Weights of a small mixture-of-experts language model, trained from scratch on English Wikipedia.
Experts: 192 experts in each of 5 layers, 160 SiLU neurons an expert, a softmax router.
Below are experts of layer 7 (counted from 0) of a mixture-of-experts language model. Rows are named router (the router's row for the expert), up (a neuron's input weights, with its number) and show model dimensions 0-255. Each number is 128 + 32 x the weight over its row's rms, rounded and kept within 0 to 255.
After each expert's rows: a language model's description of what the expert responds to; "mostly gets" lists some tokens that are sent to it at least half of the time. This comes from a sample of Wikipedia text that the model never trained on.

# expert 32
router [162 157 123 112 121 121 119  99 117 132 165 115 123 159 169 115 162 191 102 148  96  91 100 112  95 165 117 143 122 170 127  90 106 146 162 134 111 117 134 125 125 123 120 133 118 108 173 121 155 165 124 147 129 131  97 129  94  86 100 192  82 138  78 105 138 164  98 122 146 186  81 148 176  67 145 158 157 145  79 127 157 128 191 134 110 172 178 124  94 176 108 134 188  75 202 121 158 165 127 166 173 130  94 154 103 189 122 132  64 161  93  94 185  85 119  89 115 177 131 161 190  88 138 143 118 128 191 155 156  81 138 108 138 119 159  75 152 158 127 149 128  45  86 193 169 130 136 138 131 126  89 111 111 138  97  99 103 116 215 123  76 119  96 149 104 110 119 164 100 135 118 119 117 110  68 159 204 172  78 131 182 124 164 135 175 145 146 143 124 123  94  90 100 124 112 107  99 156 122 122  60 109 136 104 120 161 171 145 154  95  73 124 105 161 232 126 150 118 124 130  88 151  89 145  96 121 111 129 120 168 118 137 107  67 139 111 106 128 126  63  68  87 137 174 130 134  85 127 162  85 164 168 138 126 152 118]
up2 [119 130  85 183 135 190 146 111 114 101  64 134 166 154 112 172 135 134 126 137 106 149 165  77 167 107  69 153 137 107 153 111 172 142 183 174 163 115 117  87 205 117 110 124 179 147 147 154 118  61 115 148 123 101  66  73 120 117 120 106  81 206 131 123  68  86 150 159 150 181 116  68  59 102 112  95 118 152 145 139 143 145 141  90 122 103 189 110 103  78 164 187 108 128  97 155 123 111 152  81 121  76 138 115  76 133 130 117 142 111 165  87 168  77  69 151 108 118 115 156 134 134 170 127 101 131 115 110 124 144 107 116  77 119  95 130 145 159 138 140 172 176 132 131  68 133 128 178 113 154 141 109 119 146 191 127 140 115 123 134 173 151 190  68 115 119  78 121 208  71  84 135 109 163  55 102 107 171 127 119 163 151 140 135 112 124 130 129 114 150  75 166 161 134 107  91 135 119 152 172  95 125 148 176 205  77 129 142 186 123 147  98  80 110  98 113 130 125 105  44 122  82 124 183  98 122 152  97 115 110 128 124 128 151 158 115 115 142 218 125 152 100 148 104 103 156 125 129 167 107 142 143 100 126  96 123]
Middle syllables of long Latinate words such as individual, retractable, establishment, exhibition (indivi-d-ual, in-di-vidual, retra-ct-able).
mostly gets: "spect", " assist", " represent"

# expert 53
router [153 102  85 119 168 108 195 119 135 107 100 142 160 127 202 152 153 115 208 158 133 119  78 142  74 101  54 102 130  98 121 132  61 152 142  87  79  81 118 132 152 129 144 139  94  92  79 144 137 101 147 196 204 145 101 128  74  87 199  79 103 156 160 126 110 139  77 115 140 162 108 105 131 108 106 158  85 102 149  76 173 139 133 129 125 108 140 135 133 152 169 104 109 133 109 156 115 144 167 133 165 164 133 119 147 172 141 135 125 115 116 160 176 168  92 101 113 117  80 148 188 152 173 108 124 150 135 172  82 124 174 175 153 107 115  85 136  95 166 121  82 127  94  80 187 119 142 144 123 117 163 171  87 104 111 137 154  92 175 128 121 178 102  62 101 174 164 155 160 163 116 127 173  96 134 114  81 148 159 103 118 141 153 175 144 115 145 128 146 148 138 167 112 120  87 142  84  93 176 164 114 140  98 101 129 184 125 141 141 170 122 103 111 188 144  83 135 156 107 155  67  80  74 134 117 142  96 141 142  82 119 129 132 114 132  83 172 158 140  60 129 174  85 179 165 172 110  93 158 118  78 140 187 162 138  77]
up8 [ 95 121  83 102 124 125  69 118 168 134 104 100 115 143 102  87 130 143 109 170 122 122 184 139 105 127 138 172 105 125 120 100 133 121 105 157 123 189 133 182 113 127  92 100 151 142 159 174 121  82 123 170 154 129 127  92  78  83 178  99 119 102 156 164  29 106 182 152  99 142  71  83 165  95 177 117 139  96  91 115 105 144  99  98 141 173 123  77 157 101 174 147 163 152  75 157 157  80 131  87 143 129 104 186  63  94 116  77 131 162  89 138  71 107  70 144 160 118  73 125 134 195 143 149  97  76  85 124 140 187 136 190 101 124 131 154  58 104  94  82 109 104 176 100  97 121 136  91 161 124 146 110 135 172 132 150 179 116 116 116  87 114 106  94 132 107 118 150  96 119 121 145 135 151 106 102 129 128 148 126 193 157 159 132 132 144 147 144 107 112 172  82 123 143 159 153 128 130 117  66 196 153 114 178 116 119  96 127 135 147  84 157 173 107 143 147  95 138 127 159  87  39 136  90 170 129 124  78  72 130 113 138 150 147 170 197  93 136 110 159 117 166 148 169 139 187  97 105 167 115 122 159 168 114 109 195]
Inner pieces of non-English place, club and person names, often Slavic, Baltic or German, such as Liv-on-ia, Vik-tor-ia, Bul-gar-ian.
mostly gets: " Louis", "р", "ș", "č", "ov"

# expert 31
router [114  68 106  94 133 123 121 119 107 143  93 177 154 150 139 119 142 141 134 126 119 155  69  79  72 124  69 136 186  92 171 145 125 133 183 120  93 152 177 150 121 125 147 138 122 118 130  80 142 159 162 150 137 132  86 157 150 136 115 196 117 156 109  94 145 105 119 108 121 114  76  86 143 134 148 166 102 114 135 134  97 113  58 140 183 164  80 144  98 161 180  73 131  71 108 131  95 106 162 108 169 126 162 114 126 163 165  70 121 124 123 134 136 129 118 130 120 146 103 119 113 107 136 141  99 134 105 114 182 196 103 132 141 211 139 151 148 110 171  87 126 125 185 103 109 142 137 125 122 155 143 153 164 129 155 158 115 152 171 193  81 139 110 103 112 154 148 147 148  94  96 164  93 120 131 104  67 126 120 165 129 145 145 165 196 170 173 104  55 163 169  58 137 123 139 111 141  72 199 120 129 132  92  75 130 211 133 127 136 183 120  83 118 155 113 144 177 139 202 159  80 132 108 101 125  25 100 143 145  89 122 143 138 150 123  69 127 143  92  87 169  83  78 147 172 166  92  64  87  89 133 137 164 150 110 153]
up0 [117 126 144  99 102  97 105 133 111 168 131 141  88 181 107 129 145 165 109 129 136 173 101 194 121  51  99 161 167 160  95  95  62 156 128 106 120  83 147  76 171 110 139 164  97 153 148 136 174 145 176  47 104 181  67  87 125 150  86  91 150 183 160 124 126 162 102 149 136 102 169 108 109 181 154 123 159 135 108  74 148 116 162 125 137  92 110 111 144 175 164 112 131 103 148 155 174 163 147 100 134 157 216 131 117 165 112 102 196 104 140 138 135 157 110 138  74 136  90 164 111 135 113 135 117  51 126 115  94 154  77 135  83 166 139 129 131 113 171  74  88 163  94 163 104 101 155  78  81  70 123 163 151  99  92 113 127  82 132 163 135  87 127 118 122 102 164 137 169 149 155  47 107 130 150 129 128  92 101 149 114 119 118 156  93 100 178 126  77  65 124 141 152 127 127 142 145 182 142 131  96  70 113  88 108 122 181 127 114 121 113 107 119 163  97 104  52 122 115 148 132 169 116 123 121 128 124 151 154 119 125 109 198 167  83 110 116 169 128 157 147 157 157 141 180 146  97 152 109 111 103 202 115 125 229 144]
Final pieces of cities, states and countries and words after New, such as York, Philadelphia, Los Angeles, Algerian, Scotland.
mostly gets: " York", " London", " California", " Florida", " Washington", "shire"

# expert 7
router [149  80 112 116 162 164 123  88 112 147  70 138 136  68 158 137 130 134 167 151 130 119 166 109 192 108 180 132 119 113  95  87 121 148 156 119  96 125 104  99 164 101 184 176 170 152  93 190 108  97 151  95 136 175 119 144 111 127 149  94 182 166  71 129 152 146 182 127  94 151 151 166 160 217  77 131  82 134  80  58 172 126 147 175 145 125 136  97  83 137 154 101 133 131 134 109 102 120 115 111 137 142 185 163 183 184 105 140  84 118 179 113 105  85  98 110 110 128  60 118 162 172 159  69 132 125 190 152 141 136 140  95 188  89 161  72 183  99 116 150 160 108 101  74  67 146  85 136 139 107 154 104  86 174  45 115 158 151 134  74 166 146  66 101 124 121  63 155 127 146 142 110 113 150 181  96 127 120 171 132 120  77 145 131 106 107 139 124 120 141  99 137 127 124 116 144  84 113 184 128 101 152 102 137  85  98  98 163 135  61 112 145 122 129 128 191 124 181 180 159 108 177 128 128 161  97 144 134  91  91 129 144 131  90 143 127 115 132 147  72 120 158  70 173 115 133 119 160 137 153 100 158 124  87 158 124]
up0 [128 192 128 139 115  90 141 146 119 181 111 122 207 137 170 134 169 144 217 126 108 156 113 145  97 111 119 120 108  58 195  73 136 183 148  90 140 153 102 115 151 142 105  74 135 137  66 151 134  99  36  80 135 147 171 115 108 170 132  99 184 155  89  98 136 111 145 118 127 148 134 193 184 119 144  75 104 122  55 118 143  97 196  99 109 106 177 106 106 104 193 122  96 169  76 145 147  91 126 129  72 160 109  92 121 129 137  92 161 143 128 126 135 111 146 165 120 114 151 164 126 114 117 136  89  95 125 183  99 137 142 131 129 121 126 107 108 168  80 135 109 107 122  95 144  39 131 114  98 108  88 119 109 163 138  92 185 140 160 117 169  38 138 125 157  78 176 115 151 112 124 130  81 157 114 128  97 152 105 111  88  98 148 102 138 114 140 191 203 133  89  82  93 137 166 120 157  74  93 175 139 118 162 146 142 163 192 146  76 126  91 151 159 106 152 157 144 107  95 146 133 150 110 107 133 129 135  91 110 162 139 121 127 121  97 138  79 127 124 129 116  97 185 159 103 129 165 182  83 130 169 151  86 175 157 127]
Pieces of Arabic, South Asian, Turkish, Slavic and Chinese names and places, often with diacritics, such as Kabul, Hilal, Surat, Hubei.
mostly gets: " Har", "ł", "ž"

# expert 56
router [154  84 143 137 180 131 134 128 171  92  48 130 116  78  97 160 122 166 154 162 120 146 116 126 140  98 159 129 102 164 131 129 118  92 129 135  69 154 103 100 138 127 158 121 132 119  71 121 141  94 155 126 113 132 114 144 106  80 155 114 141 151 126 172  88 120 148 124 100 116 108  70  75 194  71  93  91 123 126 164 109 141 133  98 141 108 171 136  70 151 206  97 116 126 131 113 146 117 100 125 150 125 117 157  98 179 196 166  39 119 120 133 149 113 180 100 123 160  84 147 180 127  88 144  37 200 134 139 171  97 186  93 145 156 154 119 107 111 128  72 117 130  84 111 137 150  66 195  93 146 116 119 135 157  92 122 165  93 140 149 158 156 175 123 184 168  95 149  99 172 121 148  76 136 105 154 162 186 159 129  97 159 146 130 126 121 123  99 114 123 140  81 111 114 107 158 115 144 162 169 131  80  87 167 108 139 105 143 170  97 151  61  95 151 138 178 158 112 130 168 107  48  99  64  91 175 125 143 176  71  83 112 151 180  94  85 160 148  99 175 112 115  76 149 149 188 140 104 119 148 122 143 132  94 125 149]
up0 [ 97 124 173 137 120 186 182 135 130 131 118 106 125  83  79  83 108 202 165 108 155 107 166  47 148 156 109  94 130 103 122 141 150 160 158 182 131 160 148  86 106 158 153 151 112  92  80 143 134 102 121  99 137  98 125  70 143  75 119 102 155 124 151 119 136 105 170 143 107 149 126  99 165 116  96 112 136 145 172 146 149 131  85 158  50 118 167  68  99 108 119 102 110 164 119  89 130 138 117 117 151 155 143 115 126 132 190 147 112  55  87  87 120 105 169 134 105 154 168  94 152 163  67 128 112  81 106 153 140 115 174 152 151 134  72 119 132 104 142 148 178 127 155 114 159  52 128 142 114 143 120 123 158 106 129  81  73 157  95 116 156  91 118 117  85 120 209 150 121  93 106  77 123 143 109 135 109 114 143 108 155  76 134  59 134 127 132 195 111 115 166 168  94 138 107 108 116  80 157 119  93 122 136 156  70 134 113 133  98 128  53 129 125 208 174 147  74 158 145  96 125 167 143 191 179 156 170 151 129  86 159  94 202 165  53 126  77 122 122 148  81 143 159 159 151  61  88 148 125  93 159 103 152 128 130 142]
Vowel and syllable pieces inside non-English names of people and places, often in lists or tables (Korkmaz, Nouffoukro, Vinayaka).
mostly gets: "ə", "ı", "ć", "ko", "iya", "ā"

# expert 15
router [137  92 186 175 120 115 128  85 124  82  93 140 130 165 149 112  88 115 115  87 101  71 131  61 155 118 107  81 133 183 120  91 106 147 176 107 107  90 151 128 139 114 198 148 168  74 115 107 111 126 132 122 123 125  98 116  73 149 179  99  65 142 106 159 132 170 134  73 132 122 123 125 150 135 112 162  85 123 120 131 150  50  56 141  70 112 158 102 112  80 154 123 137 150  92 136 126 151 132 107 161 133 188 111 128 109  85 132  99 142 157 141 139 141 118 140  99 102  92 114 161 123 149  82 142  75  93 138 158 123 103 126 147  93 161 136 155 184 100 170 113 196 140 161  81 161 130 161 174 111 142 132  98  93 117 104 133  58  81 104 143 155 151 140  67 171 145 117 115 178 117 134 163 113 135  91  80 129 148 175 159 124 125 121 138 103 117  83 169 126  71 151 198 121 127  62  83  92 219 200 155 175 129  82 140 132 189 135 185 123 143 173 196 175  90 161 113 146  89 144  96 110 127 172 118 158  98 123 163  87 157 130  91 134 130 132 116 168 134 109  80 127 150  72 113 159 192 168 140 103 168 142 123 141 150 166]
up0 [ 96 158 110 111 169 125  91 139  66 144 176 215 124  65 104 115 123 169 136 172 153 153 111 145 132  77  92 108  90 127 134 129 123 152 135 155 140 169 171  95 138 172 124 145 125 129 143 199 103 190 137  72 153 100 120 147 160  78  50 110 207 109 114 120 133 111 148 134  58 187 131 118 113 136 114  80  74 183 143 139 121 138 145 118 157 116 130 107  53 134 161  83  79 120 147 132  99 147  66 127 124 127 145 144 182 171 156 144 159  62  88  54 141 136 156 130 138 149 139 109  71 178 135 118 179 155  80  99 106  69 125 120 141 113 140 127 128 142 158 171 135 139 123 103 155 139 154  81 132 149 175  99 137 110 180 135 127 120 128 146 193  93 101 108  78  82  92 169 166 142 115 151 104 131 145 130 121 137 100 134 154 138 110 136 154  68 136 170  70 127 106 145  98 140 110 156 181 164 138 110  97 103  98 159 128  93 110 128 104  98 102 144 143 181 116 147 163  86 133 110 151 107 112 114 133 110 117 151 111 146 129 149 176 106 151 191 108 158  72  67 142 194 135 143 155 122 116 119  62 140  66 146 143  82  42  69]
Word-initial pieces of French, Italian, Spanish or Catalan names and words, such as Qu in Québec, Val, Gu, Mont.
mostly gets: " Qu", " Mont", " Ben", " Val", " Gu", " Per"